Weights of a small mixture-of-experts language model, trained from scratch on English Wikipedia: 56.6M parameters, 4557 steps.
Below are experts of layer 6 (counted from 0) of a mixture-of-experts language model. Rows are named router (the router's row for the expert), gate (a neuron's input weights, with its number), up (a neuron's input weights, with its number) and show model dimensions 0-79. Each number is 128 + 24 x the weight over its row's rms, rounded and kept within 0 to 255. Numbers have three digits each.
After each expert's rows: a language model's description of what the expert responds to. This comes from a sample of Wikipedia text that the model never trained on.

# expert 14
router:167138159122110142108121107084110138108110088094138147144136117127175135098104159107131120119121155128082137151142133074102154102146086122109136148182133100121140144084152162104111148150132120138172130133138073114144113109134124085166119129
gate0:135120158129105156115131156118166088122096123157133098118124107157149084126118162135154120155208118113144114102103112081125156118115136143112099162153134156120150162126142135113092138148128132110107160107144141150153114137134093146143151104
up0:116114108171126120147153164125127165155170089098169143133134134142103162135042088166086134105092110155130151145168110156134082101121137126125108079113118095088122107106110138132146151131158177131170163132161103118130135104115129141099126135
gate1:085181108153098156102108146113146126104161149146125128144128091126102095127106137138141124147134158126083159134160136143087109142184165162156106108124086164118093125118191115149116154156166133108100111085110130102144122138169124131107169073
up1:169103124120155110151095096102126121130138118110134129151126117175095144111151105157114105157130094106149096098092103072129143118094084123139143123165119125103158165107089158138146092100141111126131125146152131118146127141087091148134121144
gate2:123147108122159123165154120116107085157127082110123134080125154129089163157095162137168131124144155095134116164155109154155146108093128162165101140131173163132123109156147131117114167083098126115144143100121139123088107077156126145099148170
up2:123138150128134156098132165111142122141118166127114152162098083164136166136163122111088115123109106123096089136168109104116137143125152135098118130137128161091115113110171120149158152105107093102111116099116108157164113105167121150151137131
gate3:112099127127120138138112216131162133144161111112129124115130106128098135135124110154112146119120143147122128134100139092132095107142110090112134124137157158148135140155105136147164138134110130124112109106144109109111152119155133152131149103
up3:120094130141119138138111200134163138142159113107138119100130105125104128135128109144121138115113149158123128143107134089137080096135116094122143127130156157138125132167100145145167138124115122119109104110144107106112155120141143155136151095
gate4:097137136094064155115109114080141118096126134123112174088126081144128125124152094158117158128160153136116097141150090135127087129102150113125130150130114146121128164127134163113112134146127147104124130112142148107143090165143123159161121140
up4:113118166109081130110111144135130094078126131130126148073126094170140139145174117169128138152159160126114095115140119121125117166111096107096119139123133138130147168072157151094152122141100164112150118105120137126143105148171107142155133111
gate5:155125128104113105101101098145123079088134081170168152139116113106134114137107145130081123098134098146165110149113100087154154074154163125144110136180137125131132140139131164142137141145149158099165163146129145172113122126145141110146108130
up5:118152105182140088169136086143100143111180139135148112126144120101124133116103097145135145126142125112132113103090129125110139097174130115124144137075123136109134134095169114104125141140111160142134115145119146139206168149127108090157072123
It responds to: Main verbs and for. Copulas and main verbs after the subject, such as was, is, were, became, took, plus for in census income sentences.

# expert 22
router:099139096139096129118144120112137181133114094120122116094137149174112143169104112145115127153113139138129131098142112130114158123177125122116171123108157106094039101178131129073153085075114151088111115105129162150104132121126133141174171150
gate1:148133069092069094127104112117137149104114152147162125087118135142130118110121131167148145139159127093131097125145112186176140110116101120161154183135074128160097107160179127075106137159080125142145148139111157125095103123162127185144141123
up1:160136144119151113115119137120187116089150098076108133124101126106135104101184113149132104113082140080136148115131114145063113157122143113127110151096110196150077158132138113100144158132153134107163163169087139126128138122165127154134146129
gate2:093154153131117093106088142127153142095130103150131137131083139124128143129160103152126100084139125149120105119116144146108116163126147100128132165161117145141149097131145176169149113121135117137150154119158166166146085173118152156137137137
up2:165158131119117175152154121086134179148120146150139091106088109113114098118135152127123134168125152137159104145117107113114093101092150119162160095126134086105127144163141097097102154127103107141134166149159125092148113171145143098140142147
gate3:137131155087130081097125141105092151160151127090100143077119115111166141142124095164107117145151114111147131091134139112133128199139157096124169157142097078121131138151127133132144155108125086134133156131088135114145111157123092123076120107
up3:126120138124152123081094164121101149160109132149113146137125121149144110087142129112110129067109192134151130116096107120136111197145147180134148142074116147116123140115118137117129092118140123150164122116119115104122156113178167193121121127
gate4:103188124117137111100107136159113129117163106114141143120142149121110118109137121154167141088132103094150124149163117064132146100122159140112129143150138127112125090101134126087164141109127136095125091160133182139108160106134120150126116109
up4:077179124124114105108123133137125141131140104152145112122112137131148104109136137157160122094119104105147164148153133100136151069131126134102129101126124145117132090116110123109156148087122143107153119160150179129118148125126136151131110121
gate5:105152122133163121132144118120102091091118115139127127125161142116114122139118149106077130139149165135109116121137137153155133146170134136108124111132173111159116117164111043104165141147116126125119142112102191133088126075140107167089104100
up5:152124171167118136153151092126146115134126145098095134146123105101139156146130125134103108130108137132139117081115142143070121136120184109160097116124109098115127086122141125097143096177137151155111094106115147139140172128136122111140103133
gate6:127126096154123115115115113161131121136161122090094117097102103112095165068127100116143151135127107135125140119114131150096107112116172091174138125129111156096188120136155116143127134133125148157113117143121117161178140162064134165141131136
up6:087105114082107106145102169129149152108125130165177135173111131094143128118127127105140105146116113163106106145129142128118132114127100147113123112152155133157101168128095095106112095191146096105150075165135150123115137157173126128145149088
It responds to: Starts of proper names. First pieces of personal, place and Latin species names (Dav, Alf, Mart, Jes, Sant), often in French or taxonomic text such as Se-ign-eur.

# expert 0
router:100099174118126116149108088168117117176088143147138107158133152127096098129147141112161139107129102190107143154113117177155186141153127110139134143117122126155140105167140100151187117128117089150132171103092107156141139107123153136101103137
gate0:132141135137127101125142122101112149153121101133113090132086131114113102123137106115105113119148117157135161095130149118169145082152085128111110127074093124126111097139149129106137084165172156121133120132080117122088117166132167135155132117
up0:095076154145113095125146094140151087122135139158129099108158155133151115103130122097157146154153123098146140121141170144114096135093162169175116118145157158126167103086088105127139186117149140113119126140176129109153116136124108126080145103
gate1:105114122089179147145157082139131143111122138125123139132069089134155115148184143108133091128194121152124142143095102128124111121166145134118098167137152141155133127100133098117161135122113136103137169153139161127130120129130163145096128141
up1:121135139126113174129144170153140105102123118135144146158159152104164113116098119094121130167107173129096154134131111118151146120163103142123103100108152124153178132147161180145126143163142129139143081129156090104143152105128110103142147115
gate2:130164116143110093122113107110150105127120139135174128155079143102125140086116166103152127100106099117093158151094108133106128145096130136109151150149168170129156080061153156182117107084110123106155123106111105109118114130111155096119139128
up2:144130116097141101127119160099155122121103092138123132110129136112104116151098125130118094182129143103154157138148127161130084157103101109134106147163130153109097147190138122091149159123134165116082148113157135121114110126127142098109102109
gate3:137129101094093108122097144094163108121144110116120167112110092143164167148118120105153088159092147117152150150144090148135152142095156106111103094155127098176140126146161155152157101154136108123135099119131130110147111102131097120126148107
up3:147135157145119127111113117089166130112158141141154138132145119130088133113106097146089117105117165123101117117157112091140159173154090103101117101100113139096157167142102152146161145135160139151091145161123098129140146095100088109105125147
gate4:091109110144126132124109126129105118135109138150138149162173130146103096119123133142140193142162122096126127099131125136157140128139116127135129110132090105147081086134185155059134139138129086150123147101118116121123094136093113118115149136
up4:151121131150156092135135146158108162106165129110142146149146094102095119128128147156119160163148120097093155112103107166131145106131145102118124135098121165152098121156164162105150096117114092108107108087093095171138095106130125104104081147
gate5:092093137111092118157106165152112102124152145102107151141105148139154157109097096121137101177139131169144117123113175098087135138154163087095090106140154147127152085123128155116143098116105164160102132101161116079142142156096151107113093102
up5:129120153147093103088166119112166122098117100124141120108077112115126097157135124137134106128091139127156107107155170148091158126152158162102098133166106102106154106095156149136145140135154121162138128094142105094107112091108159109128115085
It responds to: Table cell separators. Pipe characters dividing cells in wiki tables of sports statistics, election results and medal counts, plus semicolons separating list items like RV; RV.

# expert 29
router:129147100147177145129163142125138170157112146145151150101152128130124118109144133132090088131108147091109151144119097112083087138154103143134110134121149155124142077152110142111091146127154085140151090158158146131113131070123094135131122115
gate0:110138111121113140152114143098142140131157174127151151109153119141119132114130139097152129116150123178128105126115114092138143122140127126143114162105134133105071149097073139126144155144208095159113158128093126090159118101138074153127111104
up0:120098119149118119124104123131118151116140147109141130126142162145118137126128103138076112099133197127117116153156150117159162115087102131151140120153142118141169114121161143162134153102108136123132137132106124103155133126122098114143150146
gate1:161070148154145134173165147131122142113146127149109133158124102130154101090118094113136123110144152137105144187124094136138080148123124136095127113143130097128170136100107104141131110118081165125127152093102134132091109095120129143190142154
up1:129078098122171113127142155091129142165095126149157134123096106115136111094131136133134160132141118126146104184122096100152081127089125158140158105125111117162140141115086106149127105100095170121101162116100169099085161115120134108126119162
gate2:098137126111151115161148114104138111117151188164103165063141108133179139099149110148123081153133104120155119109102089100132142131143096115123143086115146123149139105125123139124085137115149129138113090106167157127120078124121145127123093126
up2:121116149133124139137150156120161195124125129106132145195126136136118104122131133171095134126139131148105127125114141114154107165143127085109153185144145133093119149105146066123158120105145102103152127144078113171135132090166132181148122100
gate3:155080145150085149102110127126155175109145128142090089120150104159173100130119151137123174125101116121155150105154117144131160149154112160118125158125127155101153079133154113095101094160118143112154132093093163147134122128161136127138124094
up3:159103158150095146107155135161167156149154144127087134094133139153081103133126145126100103122160102143166142091145122123136149101096146144150115114142166152146139100167135090096101161166116155175126098163138150159109158097145136143099091159
gate4:125131098125157105110141134168160096152142098159155089092113151138100156146104162147113114136157168152093111172146099087157119117128140169096156107110097157156132114127119140135170151163130115151146138132098134133171137108174115116120104105
up4:110137114098135104102103139136160075161117114113118133150112113166128113157168164143175128095133094138108148110135120078102132134148123098093107165123129128129137145122106096108150126149117109122086131168155157152148142155100084094111086102
gate5:121129107122169144074127120094086159130114151117124151132132143127109137145138140093137081098062140123102138131155109127133134120136114109118138104096112084129147156146126166136176164113151146139134173157142169143127136125132121133107094111
up5:133165104140159147107161078115125130154127149114112113121148100110153121146078104131139117129151128152133133117174112097093144088114149155090145118100110113160185176130168170117136143129127133144133134110140138113071123135122144136102106170
It responds to: Latinate word starts. Opening pieces of Latinate words such as form, equ, commun, co, Municip, immedi, plus m inside compounds like school(m)aster.

# expert 5
router:095134081136120108143130153122096160146107116107100101106117131171113164129142106204116125127130136170143141108117158125125145136160130146141145105073112133095103116122129144157166104121122141129126145089138114117153133113128155126145094120
gate0:102177105092141125109131114159133147139148121114137142118116122128162126104177134146159133122142114102132122096123125114164154142126148107156163159123086072114122151122124132122132155115143119117131154112138137132159141155164143102117173146
up0:116119103097101131154089128149131116109155159119120174140115134140147148133130117165117130121112106186154133101119169116132129148093086138164115138074102147131118142109093127082103151077115138136122106120118141100151106111133129135104093116
gate1:137172124130152164129085125124121106110104134131110181077149154133147115175097114162122069114131145135100097088155123143119172107155128138148112104142106132142158155108152157170128136137139163153166129126141087188121095172134129123128109139
up1:132151147159108051130143147164130124119123124114108116143140111137103103113131160138151151139159141126112135071111158125120114130130150126130168131112111125107138090151150156122120121150084096141129121120113137110150120138104143078133155124
gate2:113117100167161122112095129105118157101170160091156142111138121167149090089093133079145128120137103145127107110149141108136105123112098143090147116114117117079149135149136092100113163114139133134161126095128129107152144136172138090118115087
up2:085115122155126169115084145167109095168162154128086089144140104156149121107165154126139133136125114098142097094115132131143163102149124168152099153110161121159144096112123147138117098113155102147154086095137125142095113126132159157156134156
gate3:153170074132139100122124117129127133143102114065111136129153147138135136121089147181137123126141131144134115122130116134110167139162121081131104111123133118157161139131140101112117104121136141132120178152086137144153131138111145125140173110
up3:174116105104142119139137127133127145115128125142113142108148136122096164141173129154141150144105124123105116121110140096091143110141127182163128130127110108154140120128097142087107157135154155137094101146165107146154115115080179150137098114
gate4:121099114159113165147133128168110162117117118147118133142140132124105100115140161125101150117101131146169123170142101107147149122090159111160118149166112123146092108149139142150154151103096136106146144162106130146106125156114121145143105086
up4:105120087151135111106092173108073117092141110092106126096152130119101146099151148146134135114162144101104149133147125147098114094156144128136147141124125092105155107172120143149099122126126165158104168133101173098157145113111119153130144129
gate5:139094146148132157107106120099098131136117152147104136112121086171126115116160097140123122100107116144135096144156157081130119123134154144132124123137122103117165097149146085129085122136153173107117162143192136125147124127141143104110130106
up5:145119127164106137139067125115165138126117139148155101170124154160136121143125108159135110137176156128118136089143132127125140142128100100142140106139144164127154141115117090162113092163126157122088135117125149135117159129100171143142145182
It responds to: Vehicle, role and craft words. Nouns and word pieces for vehicles, machines and roles, such as Racing, engine, ch(ass)is, goal(ke)eper, key(board)ist, often after a or his.

# expert 19
router:172116134151100177144117115101094164075123099135151151087136116126082095123122110087128169126141121140087132165076126095178094120068147140152108120100131126095113146131162092121155144113127106094103120121138110111150122142138125132099168127
gate0:137149133103111136122167124104148167114151093154153134104134151132111140168152094126098126136133132131102108184132099129169134130074122091151120139140097118118091143129120142121137123078131146116126072137138126081131101152168118125103127096
up0:134180130131140099124130105132104113149094110143122161092138159151106196150123137124145130143134091126127118139112082104125123106140132140155146109122131083129152112152179146097126105111161148093136149103123115156113113066135098091108154087
gate1:137143117166135161124178088149152084104111147098126143117104129156122136079104124164142127129109108198128156126106109114132124141121130146111140113136110145157117134114154063126167129117100124143119134074137145148183156126158130136108160112
up1:096138171111146106128055136105126133150149092174158125122162119119129118150130127106116156134167121081127129150153147141117156150133166112135138111088133138087128113164125152117096113133118118112137115201113098129095136145122117129169106128
gate2:131109100168149166145156099092084139139133139107122166122127120069120081119134130151122115112146122107118133126157141139136108125134134110136163116133102091133125145108125144130115132133123151119120137126156132191142096129141103147133107134
up2:129087097128135125146105137098143178139157136174105157200123139132124115160103111080108139140133150129125140128158116151180083170143144143084156079122108104146111140167117113135089110139107136132154105135099068114119111132178106149119157186
gate3:125137144143170121150135136111166150121147102150137095155138108108131112120129147169166126159132131127117102128168158106118113148100144095175183130127097099148108114142154125107152146171154111147100122110088137142107152132143134171154139149
up3:125095172125166124153140126109169151157123081134101105131149098096143163167155161109134147109144113107117109106137132086102151154091152097103134083094125115130126123120158124110121172157146129160138154131124132150112093084122143121165136163
gate4:121154112110151110112099137125129120115143142146110125133158129090134133114167097089118118126141156119047156102123144128152112136125100122144128136116107109125129101126112122156092122089148109163098171100134111101150166102147109136120114136
up4:108121113140104151135102120135128109146076119137143126115109129073137119159146133121111157108146128139063164140121104112114125105121129130133172112123102129120170103096163129178121114129147123145107181143093096124159152123135156125123127117
gate5:111087166161094125105154164119131117116166123152148140117132088152160110144149127133156137100123087102159103083126148104144123140132146160112105112125083138118144106101131152180119114142157145163160174100127147136129154136110135092131131124
up5:179074143165152122163140131163124152122138144121157154105178176146168104128089153103168137117154156105158132170114137131087135136142125165126122102109110104109135115099158133116114130157131163154144159124122144116157135123145113108128152137
It responds to: Pieces after initial H. Middle pieces of names and places after a capital initial, especially H (H-ond-uras, H-amp-shire, H-ert-fordshire), plus commas and line breaks in lists of people.

# expert 12
router:139107135136149132169119139139091135137111109125114131157141135107129167143121125130106148174136137126143129174167093164139156115160147127125080111111122148160100139145161117195088167099129192185158092140132118143086118131081118093097114124
gate0:116119115121115114126106143143117119146113121104108117140124137093149117155099148177095088118145159105110129122145141158135115047140149109144108173171145111167127127133103157124114122133137180126134112148151180165116077110126127142142174127
up0:141133082155160173129178094100080133111131171118148134124126134100139087098172131131133102150113127133111130121133119097119177161100121087170129105075182129115168159089152118141089122148146113128125090123110111127126139128117108116110139183
gate1:118138142162161133167135094122136116169105129111136162115190155099184093106102113150101157117135097162157111119119139143101188159170085147154089145137101135133153154142099122135143164120136152145089098124117148115141092104117114126135109138
up1:119128159163139128166144112166161157129151097112142110116164114171139094150116125110090098101142090174151087160142140149154149144156108089131107116117128127107150133119087100106127136151159151106139147119077182114120126150116146133091172083
gate2:102157156104111115144109178093130139153136151150144133106101145141142167172104146130105093145104107115144124082099137138193137119108132124145156138120107136174104098130165138214121123141173148157191102104139114181116139117122148123145089143
up2:140138136120127140169133085149084112119113136123120128111143122142132111145132094124102160128166138093163227167137131166138096145129134155105140088110113113092112140089106118092098161139143119174116107117132168108188132133150143156116091101
gate3:105162084114145110114153154130141169142104069134164133091107139126167105087161119164107086105143164111167130175110132126093103099126116103121168120091173130105111088102138104106171124150124099104114110096132128128118109118105112102152114104
up3:094160096134102093107107144152141123130121158122112130152134156131099132155082162124153168130101139099178134117138183108125139106075155124107160106160138115101116120157096097172143184128114129127106096143166111126136146100099153148127104095
gate4:156145119116133106118113153187118085096100156104122121124133141131155167141156102128112126102107133117128133123134103159143126118111160135131118137135074123120115150130112131108098122097166121142117145170111152134119161120168135142116141102
up4:100161081128148152099182131128141176148108124113093140107113116152115144099129119116115118129153115126122136159079133114133124157116100192125147125156161168175120153139103131119159137137122111133154153107143103123147125133078138151118133133
gate5:144102136095137090135123146120094140113131104161168118111133152148125112121082107132109091144104163139164142096160129122097132157119100153115112102100112111122153121105116158134138121131122132165090111151128140134149115172161098106154131124
up5:147146101153162137104101131098141126095131166150083109158156147098103137144118101155105116162115166133105146087097121174151129111104098128095130165149152145111106126102144125153106105150111117110149102160114117173104158109155162110107167112
It responds to: German and Nordic words. Umlauted letters and word pieces inside German, Scandinavian and other European names and words, such as ö, ø, von, Bundes-l-iga, Berlin.

# expert 7
router:131114102119118117113133140131116128155141097132102108099122098096157163127124114105127119119132102171151126155123173099137106119131161141122147125117140146098138158138120099107126141126151132174123133123123138115137145139126109123128119158
gate0:138152152109116146151131130127105143152108145119120101127144122144110105135109081164150109099105123096160142136147113128140118132123142095162109124091128129137121135106135120112108081149100110148116135134104174147162163121173089103122135101
up0:126139134116132092120139121142147151142114129170139103117114143135129154106082106134086103128101079131087147107135120138177149142135095120145155103106110112137152094128106076096085133099102138122116196122170120167102133115161084152094117133
gate1:161139116158185172116097142123154125102103088144128113145086153072132099155137124113099089099141116106131088144125105144162159095117093129119129118129141116139164100140102137107142145078132080114139137115129123112095105148156151108166096085
up1:137160106137108075123159156126129098128140169156120127162142133096134120123105100105102168123146100133138130123102086113155092098115143133130102137092144102131098135114156130115162164100156140096108079112133141104158118147100078131146159155
gate2:111142091107136161150200136129144121168123103123107118114101129169137164091129131105112089135109115149130123140077095168084120100146139107089122113136129131138132127101151157120141146159124095123147135114128124097122138140089134121145085129
up2:140112167158127097098080106132110125067116153133143133139143116097101086140118123156151148112146135100137149114183148099149135152122128164172131140114119115124138147138102099138119114101124160132103121143137136156134120123159125131117159121
gate3:081162120153114131101135124145109111152122087143117096150153140157108165110128130118124138053133099129112121148083160114142096113081132139125106133137116135101111179110142129146089113101154116111105150130112137116159097121092123165151123116
up3:090165151173131135083123105114102117150134100145153117115148152132141174107133116094144117075096148166100118152125127092106098088089135154108125112138133147113117138119136114142091164116120098110132116137115137126120097143118106195186114088
gate4:136109059132080122150109112105100148132111084073115147115133170114135169161149103122157111114171112098179138134096104111141111148078149132121164116139113117127118150123157149142095077142166127122099132175095134095117154145109112142124121109
up4:115144113091169124134151144138132079132122107119098129129120118147142084072126130125125146144141153123112109141088151123155138152095134175139108128108113132138075122137127080138143091119181134089127143131110126147143152161143134134123112097
gate5:090095148133101137138192169144109123132137119129144137106125114121168129148119128131154129161185089104113117158120107124083117134110167139084124121130163117130130136122131170122131127112163079132141094150122180147103158135128072173137141141
up5:168166111115160132118058075120147136128127125132105118135119149138101119107136135125106119088060172145123130088140139146157137114146087133174124136134089141149138122133126073127133124155103155122113143113136080126151081120102163088111123112
It responds to: Arts and compound pieces. Word pieces in arts and media text: the "-l" in short-lived or real-life, words like novel, drama, Best, and title starts in track lists.

# expert 30
router:135122081137130133134131128122124161151116100101102078126114124135066198131150127196124152159112129172129157096151160140105160132170140133157168100154168127081103105141129118071094112132141107101131119099132125141184131123116140090140131148
gate0:099170129098100123096074170160127084152102094124158122125135151176142149119129110161115112131142146125124085136133122100153162118149122157110108156133091145111113129109119140127128076156160107117111122103130153107120118175161107142169082171
up0:147168125164132109148124108121140115119118155097110160129131105097107115133112157106136113079133182123157138110107121148120118113124118132118155117178125144152087158117144142151116133131095132127123107113138144159089088098088111105129147101
gate1:128125153151140091146142177103106141107157111112150159119172189116113118123125116099150100102118145125102095106138087175126106145135133130107122137082145143082154113110118171114137143152147133122140167117110204114119161123150093121117130178
up1:117154105126147141141121158133144098116144185103159112110131133130109115112144137156139159149170110139148098143161142124136119113143121070128158110091152129135063135087175141102127111142113130123110179129123063109109099111137146141144109135
gate2:107138105149128110109146096171174105122139120138115115154149087093116143161087131128091165157151143095135085137168140163116101090105167114123134149101148175094141132147116117158116088149125138149110123140159163127089174158126118130093120134
up2:144155149165112109111159120101103112151113156117128138132135076105130139161130122143146119152126168165093154165155097145110090146125128097113136153128147133147160118115121091170151153109109152157101160099152092117155156112132105095095147121
gate3:141143134118089088123100122139078129053146127177098144124133137111130126134169159151135130117135129178097095132106149107114139141088106137104113127115109132150139140210188107120123146140129162157140142100122141128160161137146136098122126106
up3:107095139146096080081142154121114150097172116158112082146159126092142099131119157156105133134119137155140136143126154131133143130158108128163149140116140109163131164132099082099116121151115164121136115101152144125138161162119125129113114078
gate4:111149154143108139168161136092101128125147130155091128130116130131128180124120138129085095147144090161107082150137088079111146126104177149128115104167144149124145141127115138122150144151122135154150128152108139117101100128130151104140149124
up4:122130146154114104167121153075099146176197147129101136102120147116126153115145090086138142125087110146130113163129132138157128158104090114128138138154130153140129143154143130115090128093144104147115147141145109115125105141133122116109141122
gate5:124121110144164136113165120080107129152159151158099113147114122122128124124142139168140108143214159122120139136139094096147140081141111132134081142134120161145109110134143162110120153140123151153107132162120146098130158105116114110125065116
up5:135105106104086130143101143154155116107066106100166179120146122145119158149108129081140135118099081167132101142134137170138107150105145114113145107111120130146167146132154106145139112128118132105129136090123131142123120171148146167153154113
It responds to: Abstract noun pieces. Abstract nouns and their suffixes after articles or and, such as evidence, policy, health, security, density, and pieces like -ation, -ity, -ability.

# expert 26
router:122125077132128131129100094167111174154108096124102139098133150162112175156142121112103117167102102138153124127151121141119150141154130163149139126186104140115134135140109150135074104077161123105127146131151171173131102135131115128157140125
gate1:128116106115131123127104123171144158112126139152166152141128144109148140128142131120132093097153106101121088117156190098080196148157155136092120128151104113123129141147097112113097111110152155102078132169125136146083136113086104142149094111
up1:129192154119160155135113127135159088145122120114112110138171149136141146042141123135118137100153119115130159176104154163090140131143172160118120098122144103106106099126130084127174134173092143148133151121137153109114147092145138153169130123
gate2:160123163189110133139102148143163142133144108102133117125106123141110114119112122164094112151131103104127107109140087114121098115122100095115134135148124121152125174180126124167100097154126156122121110116143111138149101122117113114129188118
up2:145127117104079106130118111129134155214155134155135149121144145120150164127165129173083123172129123095119095148139121125099066130124121097126072142143122159154118145138102068109118126119121161138173120073121086144134115139156122126166139095
gate3:089147116179123120088172100132107127136137133107151098115137159171119107156142120132132141093080131099068111147086140128106129089127131113119135112166150121119125128128178168161097119118162105155141136172122111147102117149097112098130142109
up3:167103165122130114152097158110139115130105141115087100139114176139105146123137106149113150129114136138174125081113098140099100080089109084124160135112104139092096112090144108146104113161130138128135121126096103112143160113169149174114155174
gate4:130159143112132120119122152081178173141104102111160140127126133150107096142122098090100104125110115102157133095151135134089096102142142094108165136136166122162095094089104138142144135108138164138126150124131130098135128119152117121159143095
up4:114107110137115122133087103122132116153121141152148146157145136123114128096087096096097126140137086106094095159083129108119156155109141131146152145086105143141088135090130134114160158081117168107150152124141133128089154134120137147127146100
gate5:136084132085111120123113137134120114091153160147117115122157180139121137134147155077131103154130113148144107157156109097130132123127112119098131133141113172126122120099121136128090100085122112106117115144122171104164140120122138128134083118
up5:128084166101109114130146126120148155092138125155110130131111144152093123114114150122133137127131090072081175166143134111077115139102159139132121181128101148119095103173158161123106150121110145111109161131095117151143118098146136101137118159
gate6:145106121142107083126110149134124123105141163158118153127171145103137162140161152134094097093138133122182117147111145103096114107138171118106135156146093136149154142122108134113125120117138141115121116151156133145135103200121083124131140112
up6:135126105151090160129141081094145144149113102131142137125127077193137119145132128134126122137166154138128112147142140102135101089083124141149100121099118128111098084170108145112131129164113108135152116116107134131116155106121180087164127126
It responds to: Mid-name letter pieces. Inner letter pieces of foreign personal, place and taxon names, such as Fog(l)ia, Fuen(l)abrada, Scand(in)avia, Splendr(ill)ia.

# expert 17
router:131092111111121153087158148140153142123104155118161099122110103094165164089113147073117118117089140126155141105110129096164104177145127089138122115107124146107105138162185119109142101083098093109142086117130098164120123129114109114097097144
gate82:094095141108150119156105150133091121107125136137112086132145154110125125087126114126062120159153089094156123138097129100203108148112146105110138148139137103114117100109144139128110087094143139125126065117167096154123069134128103106113116153
up82:122134139169146154133158119086172143119136162118154153102147077145128162083098150124129103117142100102102124120105131127068107121129129138120089159124131127111073143141162105146156129175086122112127131141100151116131139134117138144153119143
gate83:091107134168118065163151111116153109122120143149116147109157118128144088136130119124111130114111114132104134074170122145142107163152127137118125188172106138129156166174128139116131096149166115118117161139076150135092154127110159109104135098
up83:088100131156113063179125100129161120115129133147125146116160124119152095111126119126118133132107134130110130071189125146144107161159119157119134185160112130113142167178121115112129096148178126116120156118081143123103127111117152106097136093
gate84:127110163103106142098177120101134106132135117114179114126130089122102135081105131113127102146165143147161137146187107108124063110123203086144152125166131095133094149141109157113124144132128114117121108168096114110114144145139154108108157110
up84:193136124187157088116118140166090103156103146136110127148171137127138109119117077157093129141121087134155125149144146178170124147121111088113151135098119149131127167167132104100147152136164141109105120103108095149120128126137144102192159138
gate85:130143134099150112086124170081130138169113158184140147075149097110154126100163195141153104145129123133168121143143112118088107135177106154134155123111116101110092123173150134124136121105123154135133125145157129135081104142140120143150124138
up85:095125132160112136185153129174152140120135114065123135149081133164093114140129143111139147124130168121128096144111136117128149137126134105144124099137142158115166133073153127129140123084147091092111151135083147114149160086151094157111122062
gate86:131128096145175151121160151176129116126094094100146105163152144123114154132111084098152154107109130165131128128133124122122090106094136139165141181091145143099138106156141092117153137158164090128130126124132157135159150165134163146087144102
up86:117167123146126134148167164145147119106093125111152149149120158165092151089131119140124124100127138168102160088137095143100101129144126138125149116148167096107106140131124126116085084114118081137111159155107115145159100148091143131113109133
gate87:084151140123121082154122132102112106151101163144076153090142128187164122090137147089115089154134159124153136082157108147129147108163080096135108120122161118122096105111148119077116107146173156106157132116133160134109144108110105108115177127
up87:154111093146134170111126138172165151114153074109152135151121116072102128164108122149148171102117091116098132174107160121115102139105180148110138143137102124123176157146122137195140150103089115134099109140116092114150104146148145144126092114
It responds to: Subject pronouns and auxiliaries. Subject pronouns and auxiliaries starting a clause, such as he, she, they, who, has, had, plus line breaks ending table rows.

# expert 25
router:126164106104105135106144120123123103137138101130154131135123171121158127145135107172102062090125121108145064103134113085161137146102114157155136155127129123094117132093145152149115124095083132137110147151126165153133099154147166159114145104
gate0:120146101140128105131132093145143105104146098135137177076116130135128157074120115121171133101075163142140118147106138089100130126073122157129110135168106123144108126173132160138110153137157108141132111162169151107110113117159096128146121102
up0:129116135112140149112126185131129158152111145111125079159150149112121111140091140138100123133193093143104152111155135162137151133177143092133119126100154123126132129081149123128163108128118133134123150103099120152144150113135162097144135139
gate1:125121122111136137106106128134115100143142133158148149135105107120122155191142133108156132168120133099091116074144126092148109143076152136156117123137092151101116118112118134140154147123097136086104121122165142141164129115113148087157144125
up1:138123161108123119098083100104140140177129114141138090154156179131111115120116171138126122150122099139129101153084102144127126137143082129128112118127107148127104146116148152130148112186120102116156099091123093133121119109149107132087110113
gate2:135123097136097163132134106132120119122132134156128118142118110134085095124153148146105111099131110135112153171165158132116143130141128126136111174107114177118129133180135179116125126142136132091125102156164144088118130119082117161139117178
up2:125100162145161104133129174150124136080154135112091129078099180104156166102103123124141163166128115126152113125130109123162106110122136134119107092121131130126142117095129107153126115107138122146134151089088111150114130130168107083101134080
gate3:111112124120126095080185121145095080147129100157119139136182150133132139137139150109155125104122143132079111148143192165126112142127104149193081158114106106112161146127136168160144145127105145127127163116101128128138154119128142138104069149
up3:125149082134085122088121126151131139148175133164126135119128121120133180108146138159135133120136114171113098123161148136097126125139153127106167131113114118103136099144125151153132077104122144134127098118124127140111145143115112086122150142
gate4:152115091123106110137110147078049149144140159157101093103127136093089086135169153177136095131137152135106135183141122119108149142116135127103148118124162133096101132153121122186119130120115116150090129150134108081102130138109124093143101095
up4:094118139127147114119145128138155090116105094117119164117115143141151141118104098094137164120123143130126107089099164129144110146136098127144106126140106125158153126091132125081131122134134136079119107136081120163163134116132116154137177159
gate5:138141118117168128122118139148147080170200131127139141147153139159095133125159133082116112152152131104116116117148131133173141133129112165143129147151135141122127136154119125127117101108091147166104157111096146143145172141112171183187126114
up5:109131157127100123161110122171146130088086116154141112137139166114140054105115154127134097126157102122105136168104127126133138135145101132124131159132095093118130133132090152120122130123130149127173139111072119143091081098160108159122145119
It responds to: Openers in lists. Opening parentheses and quotes, list dashes and bullets, and capital name starts (N, Sp, S) in taxoboxes, infoboxes and tables before numbers.